python train.py --hidden_size=256 --d_expert=288 --d_shared_expert=0 --hidden_act="squared_reglu" --balance_bias=false --lr_router=0.00205 --num_attention_heads=4 --norm_place="pre" --attn_scale=0.125 --init="uniform" --warmup_steps=66 --max_seq_len=1024
Below are experts of layer 7 (counted from 0) of a mixture-of-experts language model. Rows are named router (the router's row for the expert), gate (a neuron's input weights, with its number), up (a neuron's input weights, with its number), down (a neuron's output weights, with its number) and show model dimensions 0-255. Each number is 128 + 24 x the weight over its row's rms, rounded and kept within 0 to 255. Numbers have three digits each.
Before each expert's rows: a language model's description of what the expert responds to; "comes after" lists some tokens at least twice as common just before its tokens as in all text. This comes from a sample of Wikipedia text that the model never trained on. Tokens count by the router's weight.

# expert 2
Description: Nouns after articles for church, royalty and family titles, such as St, Arch, king, Bishop, mother, plus the Arch in archosaur.
comes after: " the", " a", " The", " of", " his", " and"
router:102121102190142154142128146125118134151121121146113155118101125130115100115116097143105133085082111140098128084123126138121093100122099116117099105114148094176093100108152099109170133133125154128139093141114152137115130114172091136162147070169147097110126108134111115137107135168150114135160165133108110162121159132166089127142102151153130089164134132113130111157132130098152105060125098133092169120088126126159092112138136098137130120140175128118137126097102122146117102107173120171130127128145111124108123132137141103092134077126175113096121116076106159105126111084116110130135090110111145157114128130160123109155120098101190113150135156109080097176150126115105163164129122141106163114124109132110135104168166134159096142105140115098145114164123135131138117104093108
gate2:132114128142086142124114108134094125166110121137159158144122126170120093103143115151127133119140145126136106129148080143149089099117122164140165068104162139140116125116146120118164120076134131167150127109104134103124140115135133100089152143129145141105142168118120135128116152115065140111156104111141117122119123118111145112109186127140140165110167104133106112195078114089155114158125152151155153164117080144123175146082127139125144153138121129124125098113142136140120137136126127136164124170114207087117105130137122145161115093140172078080127166150170178125112126144135140152064106123089146119130144091134122147147151145128106124140129124108090079118119135093114152131129133107120086114169182134118148154123130133133127115115138108153135155135110134148112105166090091
up2:167125081107128121156148125126120120111120137169176159145139105133084095127139105133118143123105148083176128125134087160147146096124104106124122140137199131096116119101133172104145081140116123135088128119138157120044079152087144146114128096092175164121167161165096166142134136104133119124153104115122139119118105138102136147143137126114112158092127144132114153103124130138141089109149123139134131116120110112159108189107092163146118142145140129071117147134153141136114150138131152110106105110085161083110128141134127107166136101115135146142096181167110167117116105126131147171105128132130119130178116109140165158132136147106127154137163165125139092155102108156129089128139138143137176148093153131136144138132156161164135165123106128142133145137141157089141121112086114
down2:133167133138163153131128096154113114133170138129157101124136113145148134137128129150151148114094130160095130119126117144105053170131080139123173140106119114114121134146136149126098171111156110152125074117128137139152076116102154126132131126124111161076128139171098086122145107120103151127176108121099154131123092122114160134129133135156085126140122128155076131128153155130115075101162106163109118145095121146114152145149114135116115115124166125165127134089129122125129154099189135108130143135135106110109115122084099143153107142123115078118168166139168149130123168086117156139096080168106114120117137119119100123118159124172113110109096161114117137130120124145126111100143181119099079118165179152122153148132141105151131141131136173103175131136111138093133177128143175
gate3:126145100159141144125129165160173132134151088153113195109110116108108135141123127150131138142124094115118116112127174065132153133161141140153108114115146144148161096130100133135124176112176136167124159165122110112135111128107095144117126089142113134137102095131136129130126138102097109161132142113124151120113130122106104151147181136155132106091123160136122111179138094071110186100134094130118178145137165112139129129139088108140128166148085107104095178094086128135106077091118163117137167146100144116135076128155171160121158123122154108155116171129111089115088096149123126134131111098143139107115141153109126132131122157133134132140118105107085119110119127132147148150131133103067123143141118094111118132126109142108144077096141087105176107075133145109139110126118150
up3:090157126097125132114115115077130117117126130120101148148164113113145192143158107133093126098134101085146128097129157113178123138158153184117139153100108156142136113167129127125110105151111131164106121162150143110142126120118116119165158117129164157114115152124122162123081138103115112168143124165135157180091101103121121137128112107124154153144111135123079156147122094116135133124149114188138171132108140102131103121179085153122151139166154133129144102119111096133134115156101110141134097159124155131124128094094127152129194144100133127112178117163136131123157110112143103137121139194101134097131081106084112152138091106140123134167136108138130149137159098145114159166146171137104158105121175112146161119146144151130148095116108094102152126125137123094111172093107147
down3:120173143147164119090124123097148157108129095108120115084146173109144168125118148121137144120133090074145098108114142153122069116121101120103118101108110134141125111123149119109151119131100107143116070099129143145138137158141129118133149122117130154140150107086101131142123109128132170124121125121117110125131128102172127100159113090100151152155141170132134144151108126166109082165134118144125141154116097141148144113123149138111129118099171078150143128070134104152130100111115111140151124149123119178120092098133138098147134103135140167070124168122155117177157092065123130162104189156119136105174140127097136104133146123151156122150104102151110098147102091117116151153134148114109172139127138154117127112107163099140140126149117132137083116144107124155071163154104195
gate4:143125148118106125133098115130158119147091107165141160147118177147130159121111125172104172116099099109130140106138162143106159124126111176102102155141107118088129136166138140131112121154128190120134130157091141148144085101151129125134139142144124097116126095158133109138127122126150140153175130176153127135078117095124106114103150109099105114124143135070160145141091086152137142142121148127133145136132158115129132109098124150102123140144096131151149140104142100140150122156137133140107158189134136116121122171096130126124183075133141153075102148115123172116129126152126162135118128119131110134131159078143159135155116100091102076100115139166104156132136121055124172178157099165108163131129126092139133130119123092119154113092148073151127128105128134140081141107091132
up4:121107098132132081129113114131172108089120124160135073075132111088108120157160111139136106126154121117107157126153101091138138135132117157146177083131148133143153116134131111111098135104134088144105105096154134153119133136116095124126120165134157142113147124139132158167157122147147124109113091148117139142162077091117074166085085118142131126143137134176142110147129102094122125108129111144122129098076081098127107115145109140127122168145136126133122162147124130119129120106149126118067091129152137140161097141130123113071159132111134137139088149136157165131103144130142178139171172101077134138098122173141100155143119096092128114108128147115150163173116152132148134146084133136113164144152145132134076133095121133091157137135113161165104127112149063144151117102123107
down4:110134122107183106110135157130145094115115109183157092110146122137118117127156117125144157125114119076141142146117107119141171139170098111135175061113124108111111111126114166066071122103170124112115161111098137128105099115092145160115144134136140153139096162172088159145149187137131145094096133097123081109145124132101115141131152111145136116156152133183089094128127150136113104126119074133200120176139131103120115129146106146135127133131126128153107117093069153129138164141167099117137137151128109114120121103163120139089156094138158169155096117154121157159129105152118141083141159151110143157108125140126130138167144148126094153148163132107111096141121093154130134134157147107110128160131105123118136127143112129145145159133147147140176139132141104116120166098138122
gate5:140125149128114143138147150116118102097120123149114183102092133129121141164121113182115148170126086115121102127099115107135124135129120162138122111109119127113147117114140089134099127092079105108159121121144138113158185133113127147110110158085129160136124142136123129167111098148149081072118155161135142112143128108111136157156109105134115125136120146100180077115170134099100106140125135110154119131102099101138120190125153123139131141129108155169119140111164125133186112140134139123095114130126121103085131110132103109155140142118158090139119144126115120098115098118108117108156110116112120140107112136175129130174118105146140128126124142151114164130146126136077104177129153164107129113137166124148084133108130069110132162080128120116180110077144129195136121207144075
up5:091144139136121159110147139141140169085133154102138112122109106155120094115115147142183116139124168187138118117098117109151138113110121115143147102090123101119157121126142162081145117131121156130121136163113118132099096162149130110128150090101125123071143111173134106159121151115107151114134143068107126112131114147143102158129122159177166126138122128140127157137124141143134146127116108150099177111128120111132131082146122147125113164147141102108118077142118142139124172102150113140140117156147121149162110154102156118098208153109144150132126149124170126169141145123117131114114115200136128097159107173116166091105152120081160090153118156114133161100111139133184201127140116112119131124125154116153107106133161149149119141120138155124118126155118118061138114083136135
down5:107145187118157135160116137100108161110148118128132076125135127136107115152114092115122157101124141072131114089098093142169129155101124106167129128142189118154155137131104128136161147183142138132098129128149102131095131147159154100126140156130160107141129154140145138171113121151152139115104120118152073129133117140057104134178128073100119120119149122128141134122131116160155123117103088130088127092156105111143113111150210116164120165143106133113141128102109148136096158151113083117116140121126108145122145140131134114157109146139135123072094181117136122104133131091112148112119131148128182096131130146104115139149110097130127112140113114101101135102112163127139118096133105131116110098117163140117137143123113127082121141128165186123209067133116144126151133129135122
gate6:130114165174091132088140093084127119135121124099178096174138118126103126098122129149106095169155122115121147131129149121175170128131106068134123097121180118145136098129116175175171118142156136120117129100124144128137107100118176148114108103165150152124117187118091160093133117131137089097089175109073123144140112129131097127154151124086158093137163142137142119133145114099104110109122107101158143118120099059135143151101146114101160117138094136123128115155135111130090109166138145130117160111106118135122129135109169121161147134104117128105145119128153103124133097133103160155158137162173091145118100093145065080169113157129119134120123097148099137135143092142126140157102135140136136142112174117129138097127144139122121143097099147158113161124117124153121097139149106
up6:132123103088153122153122148151144131106165121140102166120125137143176124149130097106137158096110130120127117110120124138076092114121149161115137150130070124098131138112114103102090130130128118145160123144153152130113141143155102107140137168075127114143124068123156094174104138110131155148142085133180109113102135120143144133078097143188118165104086112124118116155149130141152162158124155137116103136129132203108116129147093133146090129091176102137127141116120136113151161091124136098133142156155144134130129136144082125095105107151129109168108138140114121114140140117154115107088132092114163090148138157103191173082158114133125143127138156108181128125111147115106110112163135133124133126185110139105103150138100115137120122129141099110151087094132160135146169142078147
down6:156129153101135123154112119103055131159100105129120160132112114084090124065102106173111133098136131144132156104164151219115096140185095140114175114127096112128127106149158095142133166128141123083145153131108140149116099128108147123131116137125112109100113117150128105147116106102121149110096108136123134091095121138137114068131131125121136154175149106136128105158128160113120096130133079136132100150123168121105128144161165141100134089178142128121123096140122115111097138095140111142156099151109113125141143126181099113140135084146139081121163094149109136110116114139136122139124116144156131099156151127134165111121166129143089128122110128106176092136141159162108176118138118141101154118124135158096101116151135126116099138099141133107205151133099128149118141132100146
gate7:116149150152106124116072176129128137145124132104092158118169132131129123093171098155099116126124139114124097137135120147097140123092159103125133132139132110132144110118066088093116133089151129121118096153123120087150089139145140152149129108161072155136122141135089103144105106152167107128126154127147165127140092136116111148152107113111145123153135139128120135157106160109089089090097093107093137167088096111090119172137120160108125148102101116111144132111091074106139113132128153112169101107180090104141153124159152126102144134115176118125118142134116121143117123123167119138065161146088151135120150082146150124075138150134108098156116130113142160153124112117112112139138107160157170113161130130145130128125129140139110122096107068135131103163107105141123200124164103
up7:139125109111154145111123159129112136110154154110142104115166133142108122146142058107180142124113105127106111118144132133147107105108125144110156089090125137149165113145176132158146104137101122100135149119122162142119147107128112088078125104107180109159132148127157170100174121114101145103151115106130089140116136136149157127133111145169113090082108123116151124126142108124120140160127130151152106154150133129164089130121118127182166124156152055132149138117090164143161135121132116184089113117091146121121123111111139142125111119159099082114138143122140152131158135093134104129185091106152148084128108154142145136153144094157125143102163132139139099120149119188116128152125097072117172118184150094108113104108151129114139134150140140119102120113121160121146106108067157
down7:135136142162135149063108119113121166127129104104084110103122124143113158126158122089136128098130159107106126122107123106091134081123136128140171139060116132115124112127124130078132144116131124118123159119109110161103147128163138121131134129123120135149111096165137138134152137139079149116144138117135144166169142153126153122151113137128136125120122166148115121134114139102124173165135127110148072128138101117162109144090172109133129162139092102173121080122113149104139144095139103181100138147118157164078135154125115122123124109124117123149086155167148107145135114122147107116127134062128104100111141132126157097139111098135132108139124119118111123153104155197084144111117122145130140155141213140146132067108175119112141105149109112134094098146075163096141185118106146
gate8:129143087108168081136131142156110126141105118152141129122142138155111159162168064132133189097125142118120132149118152144164132101097149136144107154139106111120132127121075129134131099152135144174118124096133104162128117158134112111149101133091125179199109113098089077138106149149192129131132129134146084095128125130145146078116104120116114094121130097165133112106104141110121106110107133103146132131150103169175129113108133110153140105157115124103131132126108172155120107156132174115125131129118136143137119150115128151089151101132103121148122137078106095119156115093106158133153133159103169118132163126135132134138125143143118090099131167148049126127167140131145124161122138201169145125154150129119164159133128106113135107106131102139152124124133154190142147118096135
up8:132100184135096146115122098095143124118156138104124150128105118099128094114085191161121074149134134135113091116139110111104126156155135112119159108117153137161136114151170111130115138090144104092144128178129141063115148087104121134115168138156128096085142126126153163107149103117078118119119120136124166137116094140105119166143147148150140164158124166102118143145163104157122157162141141149123097133100145083059135144145099137127103144105133123162135134145146070144141136131127081143117147105146118095132130120149122122152133143088165136113125131176157176141117150132154103132110118092128087132123094132120106130115133117106141164129114093134196128121109119155104134093131133070095108131111108150145089102147121150137120149119125144101111130121113112068106110161162108
down8:135130128112121140090118137133186098152102122134153090161098100115147110125124133114135152158150132136142170148120133113072118145150116135109144146107134125128140168163127053125126136101126129189155150129122121139132126140106146095152118158136138113139155143144153132154124096155122082149105158147115121154134161148121144126132117121147123145139119137153119115133121102167114146132144159133148116126123114104141186117176105134155127122100168134123127136142102127097078124116155126175142123131103132119185102152111114157104143118113133160112136160161117178055124126086182126115154122176136115122099094159104093120144116145137150117120121127156119101135107082150126164122134108132157140123145086110059151103102160110147117137073130129181103132136158161089140148179178158
gate9:114141127119137123140137112141152146137089130180157148133154146129143108092155103134129149099150142127125106124082093109139164145206104165092178180110127124159152118126119152123136130126120166135123123093135162155126137178136154137201112094128149157134152160129140120143130126139161097146115136084132131105156178131097096119097091127136133143125142131116136096148127127163120198110111181120137162145160121128133143114115112076149094116130110100079134153107125172137155136142134125112107093126129141104110099132137135099104122087152132102134120144115162093167135090115115186111092100119102153136117133166144110123142104093099174122119127148078073109138127098117112138142123151132150150104129115142128121126148196115083128122127131154120164137147102118118136116099105128
up9:140106138145105131130140109141083107106172150112104134143114083128093154139125137114122140162099080102105163111153183154120088133056136082182102116133119122115116140140110096151152140162143095139119095130122096128104096082143136122067121171134156126126130096117120153124106140135116159112127122169116134143111123134155159121162159142116117111122134107137088143073137092088136075145132084148158080132114142131155107131161123151094114136128141150185120113145143110122128135115103133129159130111123121182157120116119132160144138126075153129123136087116098141123123128149119099154141129105152112170145138113100137142080145177120076158130116101148130138086131152133118107125142110147127124165090141131155138126122069169147097111126125122167093150114113148152103129124172109
down9:143124127138130126104132113145058148117129118148094128117107131105176129105130139116116104128137134138182135160136166092101089123166187140120112162150111141126148142128123110172160105146127114137105157141162121124136135124130092175127103144086141137178101137135131147118131147163134136119143114150151121101144131134097126126160108092090123139176120095132098146102117134116130129087142131102102125129100126115117118128163158152091175118148149109092135151158124095165181123128106106113150126112182138172099125147095072115109101110100098121146128089115137113121157168136135130144118131139177138132125120141124109113119118168151126181126131158138077190172176152194159193134133122134110140149118152111114157117107103151126110099105125136147094119168142129119125110158154105
gate10:131123110140134137090087138107134092120150100099089101106108129139151105130142143117141124115126097112086084113135138080089125116111118140116118115120133084149136113111153133093166146150066139157145135098123092147089130116110147154134108107070135130167095150166067143144118148112106112174156169132194123156120123142149118113127185084101142101129163127117095136132147123094118103083153169105152159117106096138171126139118110099126147116114111137143152129104097136081127137133116102131107088155124146130139146140161120077124140124157170127128138132175119129116142141161106112139125156128103136143175124120168090138118109123136122133147119105193134124129084169114091124132149120169137138116137079142148110097106114134145124099125103118137109147097115092187151149141105127
up10:148130103060110139126129095158122114143153154171134130076142155075144161142133141134167141143143138155149145094095126117136155128127110094144099127120123175121138146132137099152091159139159135100124103140123113107128149118141089105144105117171099120093172093109141157147164172124137139101078096118172091091123149129121140135128076141115153147125136129154124110141122097158125144102162157145078177150165122118083117103124157130126118089142099164130138122137138087132143055170151145135126133135143099122105080090114151128100131129112139150108138146092142124137097154126148133116084123110128141140089142097126155132135150128145153120107144165114127134194111128135138141122136139153142095151119144112071124154132132131077146102090145141108118116089141158127097122078150140
down10:104098112113104136144137123138155123168144132159153159149150118091142162098127095144101105122100100099116138129177131099141136124111082081146126105075111134134084168134179092157151100112100092138105141127125122143127094076125139128153128160165143151106089151098140179089113119136164129144085093142150108065128139105133159106083115115137121129117118124139141143120098110084115152147127159157145127086146136108108134108163140108161140105141141119132135139094103145165135078149094112149119143127130136133136147089126133131141109130087149105145133143180115064109161120162108125147146110166133097112102131125165135126151154108114122171144147117145107110104126154107125138141117152136088136133123097113127109135180129119093119153078105160182178127101115130124153094147146115
gate11:124156118095118158122142143125141127125107125116150201095137136137194109074128116134137124132138157107134100126166160130140118125130127201114146092112132122088109138084111062079138087164159125108091097158122143145125149156130129078101087113085133111131098115122115123170084105189120149089169142139101138134156117106111150119145107143140133094153122135165148147119106134108172119128123105124104112160154114092132106158139107102136143078164115134108149130131096146151125139088117112112118126177179139168133164167113117120114118144128154112113121160165101092124156104147084095128123151133154131098135124121140129128135118129095147133125163138117138099132124126134138112139153149143172161122080152114136119144137142171160100160112095136097147123136144158110094139132111135
up11:122105155157148092093109144142107101118159159104165112120125126099088143175111151123116106149123143160112129130117125100120108169112133121132118180125145147117125126166150168184133132145095126151160146109132111139101131140133125140163116119174098139147142148108117111145126153074117108116168097133144096136114176156126097107127129128155117171122133120111130114127125111151081106118120140145143119118127105125122097080154148125118125153095113106150078109126150097131114120162130090127135107083065134104147150103129107156151113074127133135141158090142154129123115111098146134155074117129119157147153117122119123148166162095177096134159061120155089180130123148115097122149110160139151114138180101128121160120130101143113148103120176143171138137127135140137168122208123127
down11:142138106145077137131151143084156117138129098121115099134124155083143145126076185106144103156097127129126105136135102157077113131132096136101153135153169108112132127089150105174089126143071125166100139144144141119130160111161139125132142144130128124146170096105101112126071112097143139113145139154106144121110126130155141122174127109106092119067154101112150130154123144146145116111086110131117153103136154125042116130128132109141137166117122128116139134137148134068079163145157139127147154144121148096154163124129132127144131084091150141152098108114114165093089123109130100155098113121108121171102172141125117132146116098118142134085085101167095121151122123097121138158126138115144130131160139093144134134149144136118069129114134161129171156170123115108117142155128096
gate12:148161128108125094124154137151095115171113104143091105130149140140084117168134147137112134110104175149090110102140176114100140129115154096145138090141129094155122152119140126131089095138160145173102114134113095168129149117139120145122116114197152113116108149098101138136161148144182137139122132140161140158103119152130124129128196131134148113127167140160110117101110097161106110076130132119145132130145142151121142156110151163146098122164149161148125143116163113155109128178149098114134139141121114132151106142123137129119123148135085091111154131091108089182108067131105166099101113131134140131111146140152122128107116133121136151186166103169101107159102131074143129137075096081139119161144107127110131094114144170108115146112110136145152151082175127151127141121137119
up12:102100147137126152127130137122138132117120114139183140151118122133185124099120115137162138145121069087149145157095098140150138105170068173137154152097138163122139121147120141085155134106094103087170157116116147096121140111124149094113132125108114176136144103141159135106128110133083145111144128091116104097142162114123139126119080124113140169147089102118143130133121156080142142159159098113134121170079114107152137091189106112099133126102085109138125096141094128112148140129146148127171091146140120129140146132125083124142117132103159149145117154167133136101128167129158085158141132123154090136139072140090147125108113117141135088117135189098144166138163156168107133139144144178141126111124165129142123153119144100140125129111122131126103098157107123108153090138083119
down12:139132159121115164124141131104164111124137079145150148128116094160107109119086122108138151176141135089139162118118133134096143124105105113128124129129131154140125093138133152121154114126092101116140136161123164128128096115145149133101132124072162124116122150172166145098148104197128156135136174079139112112122162114141130087135115121114153142129139123134111130133124140152157124166109106149133149122114114100140124124131134162132111080136120138114129116073138142133146146096116161134170125164165116128109156142141101137125103123110205151111123128200125091156151154099183122121140136150105088126129177132120142111163144120134138124128149146122132115152145169179140146143136098139127079141109155126158100162132147149165119132175124121145045156128098159161143108088082165
gate13:139163078123192124160166137146102166152152134172115151117110148136140148090164150144142087085116192139119114111141189120127143118131096098167112145141144100106129096149146132119118128112142157131151106169140105149144153150161190093163148120130148159106162111111185129132124113131130106129089102135144177110163127080147117112127107138150136126089172146120121124120123144183140142121113109146118121135118121117144131182130124146101111131100142152134121091131136126136127119125146145105138109129130128137112131106110158104115186180142129157133093124144113110152104080121131110104084135087153140163122148084137106119123153118099130130159157124142110132121152121085130089153181185103098138126087150152161129163133126140096151185121140144132109138148142129128128139116102108
up13:142162097127185116159144135117108181158153103172104158124131146128116133094151122168152089095130174126129141108115202095096142111138087109146125152146132097149161109109150118151139119140124123115109117148121115139144140131140186083163125134161120123098185073111185103127134113139130128155089079155153174112164119097146126135119090135144137116110170130103130116125116163164154149124127142170132133132127124103126106164138119132103111132105155136139129131140139123108135119121161146098160098139131148128127128108130127132124176161134103184138094130144109111164079092113138108107099152106154147171122133105137100125128133122104151112163149108163139113119158125131141092174139175141131160123116145162157134164129153172107133168101145164148138117154134114134123155144094089
down13:123139099123108122110159120112085138092133086120101135106115124161155124118119100075096174132145152125098106092143161157081161116126132137107125135094125115132168139092107127114135134136109149127145086114135138122100118125143153126144100130149114108097086156125205143165120124158118141095078143133141124100170077113120105125117144124136128172095127120155134150084121159168120124127123095151142170118141111137127106164112079121144143159131112196130075176119146134129141124165111145128134126114115148126132119099113117163159151174120085114119104136157127125140080121133122115102123101169104168072091112104112129111156150136105118099141135099110145132098105139105130102148121132117119135119131173119126111129091139136084174109113123110115205128099150150084157142130114135
gate14:090119119134137122142172129147118114128116123124101150130115131163154087121132111115133130177130132136127137138166111113137123125129111104132124098137095102150125125100113090139164136153113142140128109160103153147100113131100075129120112121141150095111093120168104114153125118130072097122104119101135105097159122105109176139149180126168093126092111184121182090144111071157097136153137148108111188133078106150161143147152176107127118158135136113153132126110113092112121120127133157143100098151097104176120113169104113105154098101111146091115123119156106116105109097101155115108168086133105113157113150147145091108114145112119176161136125137104141106081128080152101103111150108111152142106103108152094154104098107134114126130139137126107181128115127125162098097111110077
up14:103136122125126121136136091137133126099161086112100154127113102131101118109114117155135115120100130088141179124077136087118114168071110135137117119143126118122150140136088140132105164097067141093069110152166151089095094168145156173088143145115110167149151137122125130114100123086131132103136184140133142131091098125147115092109088161129140135124110132116131135155124172100131136140118105118158172124143122112126092164133120123146140134082127132092106119121133136131127086125122096153156159131135165181179143125132092118136164079113118148154118151154114123106098083143133128146156076127126173128117114131101170098074127122103126125158133163120139183131118141148114132143117089091129099107174154111126119093123146125168123125136123144175143117101144116119111133115111155
down14:098121101137138132107136112131128162092184149169117150135132141094117140137132138155131126121145128131087197096099160125129147151137153137133061126137095085127136137103092084102123134149098135099124097116092115107121108122150139132164071166107133091151166097095118125144131107171105117115199166119117136100157112176140155153099140107111122111098112133111141128112131121130115137126146081133152172113120108101134151127136130100121155146113112135120126088121119139137122120161089084141173142149139150143130133126135131116156097123136129200133141144137125133118122118117101124119148109066163146108093150148138100126102120144114108147158122088100132145143116088121142123165135155114138087138121148160092184117094154166153095146123140166156144095136126169122112120110141188
gate15:086139141097132135129128139122127132101140098136160100096140132150114172117079109120153157103118144121151130119174106127108142101128168093095119129143119120127133161157126140129147161092132170072153127130112141151135110126147140170113159131139128153117141143135121099099127133115125157124130138140156137127127170165114144154098132155154063123134125146102122142151170111138164095188106110154089096134150134138106181165162094095184164121131149155117129146097193124133132059159116072111129142161153134145104156120105133107148163128121141137130098119125163163159115112100152138157115133139136077147165134094148128082147126132157141089112158132133131132176151153130156088130154117138125133129094158126136120134120143149127108123136151120132132195147124145121121129135118202
up15:184138120153149103123114116137120131153118145131091131168118113100162090129158156123100093134144093134123130143114147129154131159125110158159134123119151129130132099107129116107113101151143096177107121118130116117127139140119123106146109102131134094129099124124159184164115131153127129117109139096112115129145083098134105091150111119130173136113110129170126112123100156131104137077149155120169143132108120118146062115108163164062091172130107115128115122164071142130116173106151199131107109104110124109154104116146125153106095129157108122151158150135101108091132152133096104098140144126105150123086141160105126176139123141089127147160090138131123126091118097109095154128095133096135130108155130119111114144137115092141127132142114103111140063116114110158142133131142027
down15:145095105141167124086173117121124150080133115101104098124158142148116151115125090135168153096176159088152092149139113107138113153149115139112138116150125100163118130084128123106125089134127167105169102148110144118104121126115123166128097112165175131150082118110090151148134143146116146104088170101175143129155151107140127151108100138124151070109116089135060097127145104116136113121111133099166131131189123178145125138123146122129141116121155129119148109122133077079123144157146120142115107159083079114095137126176120128133146106118100154128161125124126107103161095148151123126123128131125131205133138137112155125161131139163078143149146142166145132128120121126120134150095137139122130122157148150115148134122150139130113138166106134139155139122196101091122112097109099
gate16:134145100147155124172096093079130140129129140090137168150110159140100164127118171083150134112155143105113146154156152134114117110108110158142170122180142148150107172153178137100085171103116131164134102113114083151207116136149125130143130122120150156125134099089158144166166146114117110135123116157140138167128109093147164146097126113091120123131151112152132111122102090143142102122147086123089115148149155133142153121099113121134140111135076150099133105100140118170106108170079148127103101081135135124112157148139105122113168090117109103146130145139146157126087107109166170156141148150117099135173120111120131091131117115125154118145131120163115090150106144125136167130105141168162100115103130075126115099104137147166117136118119122132108118149137113100121122093154140
up16:127151119147162116166106086081122137137131135097130159143103153125102137130123167096172120113145149108125116171155141115085116120093098169147150129180150151152105179140171143107103158094113116179132103101131104164185135110150129135128143105121133145126146075092163141161157121120127101125105128171131137152131103091131146144103104100082112121143149104153130114123114096143151104117126080135095125143148157147138155122088121142140134112131063139106141136083129113172099105164121145133120101085121137140118169161148109127103140098128121082153134134129125160138082102106166159154141137138116127125145120099115138083122128097141154125144119147154099076137113150105137180130098139164145101119116146080105139092103132152156127126106101131137101110155124094092114106100133132
down16:146111126155112132111138113133094150124162133133139148121163086063076146157108099195104113059154159125139108139172132133131140168163092111176170126129133101154111139114108115095118127086110103131130127112150128146182139097137118092147087138167084110157089108094145115159141102114112097146091124178112128133121113131151144084133141129118109163085101128157120096100127142158152145131098150134091127108147143092150107109179109138120128137118128119144122094110127141175107101154150110149105099142132131142142123122169129131124100151140091185150121143154081147135145134145136116101098107154089130151120151114094161130107127106123109119153147141090155109102123114140132151141145119094138111128148123140142156100125138142135156098140117148106161146081141136183139140095140162
gate17:159105099108176119108112088092134110098128099162149152101109112129109146102086116126106159132166115118132122149145128148098103114128103130144109115125151149213132108076120134121157125126141144138116151117109118147126154104143181156145111120183175161154123129103102148120150121080108111135128115123140130110093137178129168132157110143130158115113157140151140120127127139139096097106108117130137136144162122152101119154137132154106052151171115184160105118101133133144126078109081150121131143098126163103098111108102121162110167137142147144155131122117113093167111127085154142170137119110147139101169115120117106126134105145166146126135127108115130124145096116155150157102153104169141094141124085149111143181101135140124084083108105099149124126121133106116134144128191139
up17:114139162111074120151158175154115134139141150124101101168171123133147123137176143118177097128098122147142128134135118132179168145132155112105140147119118126049120119168118147136101130102095122156107092137155160121128118160107079083114121133053083107094126118158141119119119132177151144102129135138112117133156141094105079114118124136124106138126115130099134117145148125123150160156129144106144092118095142105158120101096130119128190129070145075096155148147124112085137181157162101120133096167127104152164145126153145106166106119108114098101128132135121165104138117165097114079107165142114115141092146127139139123126165129107137117145116134152141128129140143113110105149098142103100134119134160132130111097135125135140164171163127155104126134117128125157100124130080117
down17:105151122142097174116150100094094142199121136103112158139149170151165151099099091156135106097132141161153107136121112133093132125093123150124156119088151122151130136169147129107159169173156126133158144167105114161141109161163097121110116139067146147155131128104179116123104127127160110141122149094119136093152161151129125144118131134157122115159125124122101137161104144129129164133175128088138151142139105104149134127086154077131151133135115101064169114162116131089099145118151128146119125110152145122145177138132134077145108168095121122098114097146137123133131118157149160154148167147134112137113100121149159110167171112121129146125126138109101129119163150122123115144127142104113119121103170126149106098157128114121152183089143101126073116136159155132136144142081101
gate18:130140140127145129133141111148083123119133150130140115084155098124157085142103092063088097111076152113115087146144113151149169119077132109110148120111163155142129126109078142129159090122140131139144119092117110095102175144147145113156153101164162125118161169180174129143114143168143109150129116140130119122145094131188142138128120136113145106164120128146104108141117123109113111103103101148132085083141120110147140120076130138185126091130118146113119110081132152124145164108133155121117075108157109152104141109145146141152135153094131158172109143096145128124092138138130121123112128179110123123111179120147141091150144094106143103136085151129108111136148170108143182127132142116159142148121123122127112132145155152139116157123172087133127145133117098156175140158094103
up18:127091150140106138169087131160166144143144121086078163159177090136141134147136152134137072103108181145139142108148128165129114133102108115162113138146102161112149132111111118155120148124112136128128107193142140141179114144130091133124084093135114145198147114138107115149143102132097120139107106143096114088109160134109107121133100166102090109141119152138108174140108128144084093124147152114118149137121139128136133102102154160129062163115134085133129148132128116140079130130137124158148191143156118102098130108127130124139097158089123136118124146123178130135106112136115117117124100121128181108198077119116122135155130152117168111086118149118084098096131128091101087150126121122109162140095139152132125131136126134134110102128079136127139142098098116142125124141118099
down18:113100147145093125113080119116127147146138108132110133132157144083143111154141137100116113130085118151161124109177108112153105111103098155156104130110104175135121133111161091163140057151121115146102131136099103144150115156160088095118083106122092148126151128149131173125161135134116101074075116097064102099138130129151109147171108164099092135116125113176133140146126143129100108099117091136136145151116134156158135131123153127115105100149178143122161113172097122107130113183136156133121161132096141101111115117150190134119157134080135109141114163115168125154141135152117133100172105157080108119120116137122121131142150115119140142099130161117133110132128099120147114145127162144079130143133143098167123114171132112101080106106101110145158120130128137116082151160126114
gate19:120134138137106124124107104187153095170068119110106126121151126106129128136140142131131127167122072082123095098099102165095105084105165101111124139110129107153131082122145135133140163146142115122096106145156172170125145140116122153172085115157150093146137143150140140161191172139133133101160149162128118141133112111083153118137142128128145103109144144139111112125138151118120133112153139135110150177093112117148148110126108128151151126148189121116112136142103129123144136124146104164106178163140138157120140172136133138159110108139167114111135090138054110120124077162069127134123126156149145149128129131135101090108151102151135091132158122135084090118143096137132126088082112160176116149106119123089155128099162138124118157155141141148132120139131106142149104114163116
up19:136108129124153143113142145083116158092175138140145140129122136170138130122121112129140130106143180185124147163138159082175139180147102161129136121147139149104125170135111126140102104119134138144151143115104080081129109100137139104092160148098113159109110118102119104111074087102117120140088119087123151119125148152178108137120112126141126146133106108116138158117111118138133114136106113118132098074157144133089101146119144136112102138120073129153133124100151124143107117143114143068161081085108120092139131082128131119110133146123092134175116167107202135154125180091179122130144116089096111117121131128120151156143126139099118166112105128111181152132125163112112132166167143109098128119147129131165094139125094118145138095097117109111121130123129135105087147146088147
down19:143152144132153117101102104167135126145143097148150146129116103113135137114131158150095129118098155116131116157131116121154157137128106162135143115143155123135170103134104119136089127140141136059163107097086119127120130138150106111165131093119118139110123163129118149129101120116119151215110184099103081130139135157152107145097088107127119123131148146125177145133130117133170098113153089128122130135183085132164088126132139100089081125140121108141173137101082132134110112122126134104157127085106095097098107115147134097100136108080128094150132137136164132106137152092134157054170159139151146118124130144147085124120118123134144097099135105122118107104115153155101129162163121140152149150151126149137075162109147148108095146104133138167121083102153112165124092135128107